{"n_experts": 20, "experts_per_token": 3, "moe_layers": [0, 1, 2, 3, 4, 5, 6, 7, 8, 9, 10, 11, 12, 13, 14], "router_score": "sigmoid", "balance_bias": true, "init_std_router": 0.0107, "lr_router": 0.000191, "vocab_size": 50257, "norm": "rmsnorm", "learning_rate": 0.00063, "beta1": 0.95, "batch_tokens": [32768, 65536, 131072], "train_tokens": 689100000}
Below are experts of layer 8 (counted from 0) of a mixture-of-experts language model. Rows are named router (the router's row for the expert), up (a neuron's input weights, with its number) and show model dimensions 64-127. Each number is 500 + 50 x the weight over its row's rms, rounded and kept within 0 to 999. Numbers have three digits each.
Before each expert's rows: "comes after" lists some tokens at least twice as common just before its tokens as in all text; "mostly gets" lists some tokens that are sent to it at least half of the time. This comes from a sample of Wikipedia text that the model never trained on. Tokens count by the router's weight.

# expert 4
comes after: " the", " of", " in", " at", " from", " by"
mostly gets: " York", "==See", " Royal", "American", " Mexico", " Canadian"
router:461464485544514526444535571483537432574520524499399452542535427544548452481520458571450559500482530457568535614510524503483483400502561511469517473410452466447581513493473458441484454441491555
up0:424484629532567501473411492539441467436635543553431524485542545520481537465543466539470503489571434463581443485546488582503473503438417576448516471551513498407393491500483498584522537563509443
up1:516564518495497477491527495422420389486521476458459537527525436546321581578511449538517524579494489561514485502441508521548421495492515578572498471546397459463527540562542522589491499523412505
up2:494410482585521542575498483496545427484521572522424434508464536614519407493499374564419474505416529448465518514509450547520532495475517447519370548412434448518524579508437581462534481477503436
up3:495443496538500493528502520526509559438570514440441496432588427494519454521482564529480525593418451450439516479523496441483525477448496544407450483429470537479486425419535474563546461553550512
up4:429468446537530549414484483470549371466463546479488456501470370515462523488427447598444470546405436576548548521429536535455495480444485511480512487487489491505507493390437552502566463483437403
up5:474433490515538608502575569504543522446487511530433480481559519474569487504595526490473480529476410523446517557494514553482497424463490511556432467501532567618457513556475551585440539469413529
up6:572563494471515521419500543463519490610440541482468560515496471407473493537564446534453514490540536479525507591482547601546510546604591520536501583464501454468514537498535467448426425455466467
up7:466444520534536436480468548559570525405600467557459525523493535463545490504470577462472505443488444577557573440568491533471422477453504534447526564544426492425484600466475548503522449453542521
up8:450477553531396614566470510464470435513569485423527560516528469472526469424576462574512521543499409570505571507491462528428471481545502589506478540428504408523521533558491510490530449471522514
up9:466428437539467592571540467499504420557508468523393488497480591441461412438509419472397582474574525507459466515489543482495560463570484512445507436374500445462502481467418502587442519582559583
up10:550509447541505511496513541520525417496498585523431473479489566590457459516479383518474511533562567506550478702558524432569543451534542550479574464501395443457508476528508511490456438480552587
up11:425515565577518477447418581539537559438513534505534472414518483525576526508494451550553478702434479492606513458482569501510458515382427538499472431472556553522428475492469443500410514531469481
up12:479556402590461499502434511368538428558459455464460538524474483492501527469573522516427559431512546512524494526571554477530573531608537441518397548485519500542504526495516474456485501429458527
up13:437445508516501497547435529479449457605466616455488418528507518542486423442482451494464525508581593471488442533519518504339612510426559502464517426415541493518489585539562482396461360513510468
up14:496500545575508468478496538463471513454440404552398453469570445494596467547523475536466557484514494443567493563494593454444498502439550499583449479452341564546597488464492567528396431447550480
up15:512547468499475565609544517484532414514441448503473457631544511449558436524590487546499556469471532484464529567481419515478451437571449492540560514476532449436544497443516598450595461463512443
up16:489538432568606446479404496427441398598544448523451470548524442557379548498494489473424545541585531496522561419487515553417599490434470563438534538526489526561478521419613553478541487552512532
up17:556526438544473564495573498501487465613421444496397505500465486590538425508524498447435498450565594491636550535431533482546553406545459437494446492502422489494536564439509524484540546417503492
up18:569396464521516461500502495579487531592474447477461475472467515548563600532467573448419594474457491366487466541480472551498587494471559524467536455478485472554525582451428577485425486536481529
up19:544496496593491509508590498549593535497453502517461538515545414586492547642521518529479543565501543503487521509470540511574554500451429632565438500489465416536587485486567359482489465457563483
up20:486475523544580538493492547533486508501513555426412447539550469534635498453560469453504498504511450520515474492580507539513558430496421547518485506399509469487423541551461472497484460498473474
up21:548466495484474605447539572529482476528490410452431555513536518542507532430530483640399468530550521455455521486511450546527471489509507514539537656390427477458558493546415403579486505502469543
up22:400582531433485553519532516562499429559485493509472427511512448543512505549496423631456555510407400513567486554448563565494504510597554497579441444407529399400559521444473491450404452506429545
up23:470346481574553500502548492457477455592562572567551583451546403529502526485491482479496521493500546559513460536540417519477430503487497587520470547469477544576412483585468518394452405427525499
up24:512441557517550451483494521508396367452603452471442501462481461466462490455503471578423518579474545552544435517579440514484541420500495472536413472493622496529506470530580389476449424457485423
up25:509427512522508366469507520476551498445428500611501459459502477497518589506460503575419509536427436446548520511491516558492476519470553594348510625512548467356535462482565446501396391468485564
up26:483481540635390471519586486526506560555565451502437456417470451555537539533477553520464511488480540557458522585512574485481489463452568505504497526467583493485458607555545429519470552507569514
up27:442466523526548556493468511517513460426418641553486528498591501619508413517472480531519489453520559592483435497528496508447492441560551596501549534457417541519454483521475496358462473467490498
up28:515516528535536537542491523617516521464556481472491436557523520550503416517445488497487471455528454515521466498504526527484540441473498553479467481495598444442562485347509435397505463462485502
up29:494489476479484510520516531420478438445449470471461535579538499536503510493489528427540521550443459435474491526581570589502559583432538479450452455470552468410498508558604558550515431500411448
up30:508479441520481474488481573471471583562584540518549571524554513400515535393516499562483514555587543568532449568497569514420527511547472479465567477527542506544486492509533536435425441504466467
up31:477498436426506438464518538500549502516449471455509512494483445472539514537460583550514462504483557544597566585461448617372458450496448532479543586546461481556539454522575499457550509411609435
up32:488503512517496483606474519543499464444456460448498476540580467558551482405591412443457489523569472412386499567423492641475423508451585556408468448511467538526537609462605505530558426412447532
up33:437425468449534472458451556495456617514493472433554563445485339490503515593479462477432488469471548561581433469527494480521451525431507509475400622451486557454526515510447427508541494438537521
up34:492464502519503505471566500475625497554436508450396456543516458559538366532495440530475458474477515439558483502548575475566507487598537382495452492485438446446572535488495518509535436491464491
up35:401472440464545517393460534438557567442553528583469511474475474545453537462585472595428503475534517512500491587496452489496572414577505529408536591486580511443486482437485510438572488493484501
up36:425518519495412430530508522474458536422455520541572541533572409566564534447458597546482464544511540515555447479473484503509591445449531550494516446491597509492556438521510579525461454465499500
up37:529599463548534514448627504483428551560535545477516511398493523528517462460478458567502528504493517523482474458533547521494488427420495557484527460510403560535498542529482469342475492475555491
up38:639536571495462417446536538512479434456474496532502534532448510489622390457455521488450398555462500381532423494458471462510506531512554429474488494445458542465591476527391381527387462561532470
up39:501558507555483434449524516451524447496574429412409484454524451499511463551534546519473548506461517479616473529549543479432545527437454486538438524562517514416561535471499497419493487509439496
up40:403482459489479440509542524428588490514543434476515438538463439521622450541453446452452491381461510593513585602447525459507606470560509573516402581510475499527491475453606537445495505494439466
up41:384422500552625498499484514516447470495476496482478479537539490542548561543448436577466503544450502479514456633550582499529601555407471605462524391483436520524485526484541493539518451466496474
up42:534461564505506571449465510475514415481579452595409450475550464531486488526452475552470527418664504449547560605583412550506513543468436536535504493422455469535478460516504477549482433469451510
up43:501462535491544512451512529543504424467458510507467351514577408485635485486466602536469492481431401467503462456484384566498552562462575439477447570466396561460573515501468447442580488443449494
up44:543567503578512551514518550515585497609504507517531452467555539506435541508504473543414574484543453491519523542485542475489412582516552608514495482469501522494466524456523438454449493474479508
up45:602458591500524458472529522486549483427454551551502467563474501421515475431496511565495489517531449433473518525426461499472440443470517443446415478559490469465464500518539442492541523517392450
up46:528477512470452544512481539481541417557443489496398467492480445474463532522487431521476627525497530540525461490487497527489435529482532453591482528499583486484457555430487482536616505409526492
up47:473519440606496464524592607446464434469446556507449428529497470430484539575554564552470537507475522566490405487547464490545484582532470559469532418425464505493502472575469519583475457548458512
up48:510542442538428476520457501482447428503692406493502493514491489495456528485431450458505550529476369527525592416543601521512494448455417536376536540493476503489560554445460477460531579524543590
up49:561424437503458410551556551522493487525569528554527533513529462547507503474495565510503568536481514539565507568554512478459430396458488497483602427429484560507562462484536487477506462396567501
up50:449492489530588545436604540522460498520503531478511422530567507507545424464449506526471508463448434585475450565455467530508511503515566478506447452476458492548532612515574476524582489438427464
up51:480455509447563540533487540477496482539478528544486442521497467487536472477494477513446446574488443472536382504583528487432444496494527530515456409472486406552538490450485536401433503540486591
up52:482451609581562476441455527530572473518562532572468461387565451517507525596562479517386468509523445604489418533437540574418498568461454584471534435470455527452560551503528420534534511431505455
up53:353438455578479484567559632485470435439570525526487560393508562433497604427564450554456614516544419420531406485377499581498591464480472431461544427454451553522482590429568445500591477531480487
up54:554425495432508530573506559529472507475561458500492444394486431539565461532482586546478512487431512436466455483456451530479501512355497420499518533409470528533422512558549393445442579467593467
up55:447578516490497498497415523437458529508515428440512435617486469520579473492498451594516532545449420484619488341496510531428541533439554463446415509510510449423554443493462475463546415571391491
up56:497511542476534514401461541535537545487481468529470477486522457517509498510534499499475475468473470478503483532511477554412477588537486442425542498453531548435532501497539490495486386544422532
up57:589346485502577406497490497533549506513523565472473511534458535540505545481497575553458530543548545478552500519439434510504511456505450575394458449546491491453556539531635565583453446463497514
up58:613485579514554415484532540442518509443575465482544479524524493550495545514461441518471549460572389544496440411476515509583545368478475520485469580456598492486617500470571426426530426478487482
up59:558548495411475426505450513455398532533533478556527564510498538529469506618540524513517542462579507528477426532485566509463543433541582576504524469473565513498526546575509467480448491580606453
up60:468501444572516495464470517503544609449425481447432580516525442488577433481528570459489524504512556387604470512449619499496599504446486497503438560487488522459635477612495511467462477497587468
up61:532478559508468434525511536546445483605570431510517604490488376441462568655457493527473547471479498497500527511389567560585523409509580454495468458453554481411548518431541439490487510538529506
up62:545498569596510478455555529496451449425487476485511490549507463575511489511486527513488500514487551551531498500399482442620500480526512433484516400557484508502544509457605460558492583414509460
up63:425478516497458428490440528441567585562586286473354557420559455525526435542532454562512535433476534508533552550544518442440448523458431469489501566476585480495504535407552501421498485582561493
up64:537424555583511509433614535475499501553476546499501560448580445506458474421468464470413479496538483474528507527556463493540491566511545487571405581462502496422488380557538427531434489511563514
up65:449451555603526422450488545459439489520512557518527377420549526516588559509563468583431537487495431470459477483461483446418439511516412480469422381479455531508475524456432398443504439506542503
up66:462535550471460474458540503535592426496461375476518506412505395387491462554480558503395551507492504563528519493537517518502529437482581432560471609446461543394531483471539492570521504638517422
up67:515521523515495503503506538480503496587551429505435501567580396564590548571504572467413536512442441428570479517501431587465598534539537524375507555479494537494539545529497524528491455551393482
up68:494433424475489548529484596464504454550476498604528572490499555382479462430558522572543487515535559444603507519543548551485467455535549513473513577459446474571498440536441512491499489548477513
up69:463576525561506506546567574516575509493533491487346445564550457516536454422458533484479545476496474534505566530523542559453543529442469449472475451561420567519483538522560448517483550439519546
up70:493561548557556436496532537568518431465471480573452538489479463599433470546487492465521487566460499473514445378519460484514573460479538543490446504531549452390563430531530451484394392473508562
up71:410530492519481464545531522457533440427513510500408463464399418499532476500475454507479499482441555447520488498478487515506610427538476493458453456530511466421525450502494583514472461467404502
up72:460549536492574503471498523526502415427604553545478494391484503517496547422522464591466395481413451519515501557507489521487505455528487517513510486463508552483485536494501472556444508538473480
up73:526457513511519471483539493498577549519496513437431582496497486494657454512428559484518568581489506454451518532521543492484518541565498557486542556425510429528580525525535426510405496508620546
up74:451419468509500520456549547514547471410576468483490532443522497460444543433547478508467435483558439549463553427448501523421536481493401498522539506636377561423481537479511554517573417499452495
up75:536419437536561506437545531545574454551431532490533445510569464547527528462443542502473549494562531494522514500464514529364534529536479442446623485512541502473527482477446522595508578500576485
up76:498411520573570454444520514489524571525534478446414434490515556415525465535448528537541508510533460512507400410491567506424471531389478463505476564471535503521540559488518498481485468440588434
up77:527510559553433401545504525430456515524508534446494537539426400424477512551500412532492524525537576544577496519537649537435557526437507516572481583504545497461471471591499426473586337549584504
up78:430514445475482474456574547560464409460467542549540537476461489441587578428502427588402418539508463447550421546524506605386510482514568522496563412528441481427496585405563475521424474485598550
up79:525543507426412481519491535485485454556375455438521471517578462439557458482487494534487491468504526464497439534497581520551448445569519481477470533484466434420534416548475460443500540537463468
up80:363548535555535371542475561509439431451497488534447570511553467536485482565508469509521551542480518478513464539510547519520491511535473627494568528482453548555479517502524440481574458527556542
up81:456449551495532452533521569469639422554457532570436489431463425530538444478457489547484456444536517493491490574373493592502430504523609492568499612392532532422543464427488521399488521451501491
up82:507463397459543478472495547551488448489493537513483522567522605516495514439476493630547456496590654572500529562550514520482522531533512556478552389456519596450463496430553506481411574436594489
up83:491403410509497555514496532588546427507484468464558486434548507516522519479472534576470460543441540500533532571520395462485625487510484409492456444532533427466442518447600521591387482492439551
up84:555520461504474468571501529595558581509566502535459417412454509444468543442493473622400470486527454522550490534547428529448537531475439524491497558531503493417473488418522449503449497584521476
up85:466484563515518444536531537501470499462492407465543468523601451464496457391530434433507508547457618517455495516590515619475594470474513447538535561415534485476447510486471389506527494544594487
up86:531409467491552384429463555529531460567580468580528580501495449517496547506520489530435530524422467508458536521479500584444529554453536478439533531444572511597503522516605529468473481517506579
up87:458495464598455495585492477555664557541488485547436472490498340470540466470488523551454513532550605518466446432535549490520516489488534561484511454594454498476418513516419470417558512551553496
up88:384499489481426586506540495488486494503679431513478484511509420555519519493524484517487618602560507483532521505541497576375658487520480568504487596467415485535448563470476433476507533522450565
up89:462522520552514450476505506478479542564590509397493558429523509474506489551485425573530425518459458507568551481456593442422504496520474443454421412454562510511497543356487439460399448549444601
up90:527431512593499545456570542486538409496522522482554500426456497532543453535485615569457542454511499454550481534550481474526528458540445503504504474432488511503548561436490447509455500543514516
up91:471459514569453549435472499531506499533452517498479481470477491474542388539507468517433530494512562555567486488562518513407469511535610491403539586496529544426351499484470436499508483514480468
up92:384553503484468572483517509555434483516430505502436483570546478645596459500518546554492560542538492517525474498445538505475512438552552554537438585477421533574502545563514560440474485425542525
up93:472505418572543564485450509504482542558485519524456435547558470578477403499517499570519502492513470630580511569427575518505449456463526517401501567497536563461532496508509619441500422520491479
up94:339489487568470498583537534457551466564454490562461545521520389577497530489469523587553489457493518450470487546432483582446508503512550467459523455474484570421564457403475452423401577544575511
up95:583564446513468528507447605430436366506544512469500553602581519592566394443578551505410496550573546563510520572512488525592544503539540433442437464490480496411568514479476500512506476550490562
up96:461377514590532525456570658477520478487488517613511454425536456491557565506575532479396566484543413488566405498460451535461558496470490524520443417443403461537517531503512545501550507468471465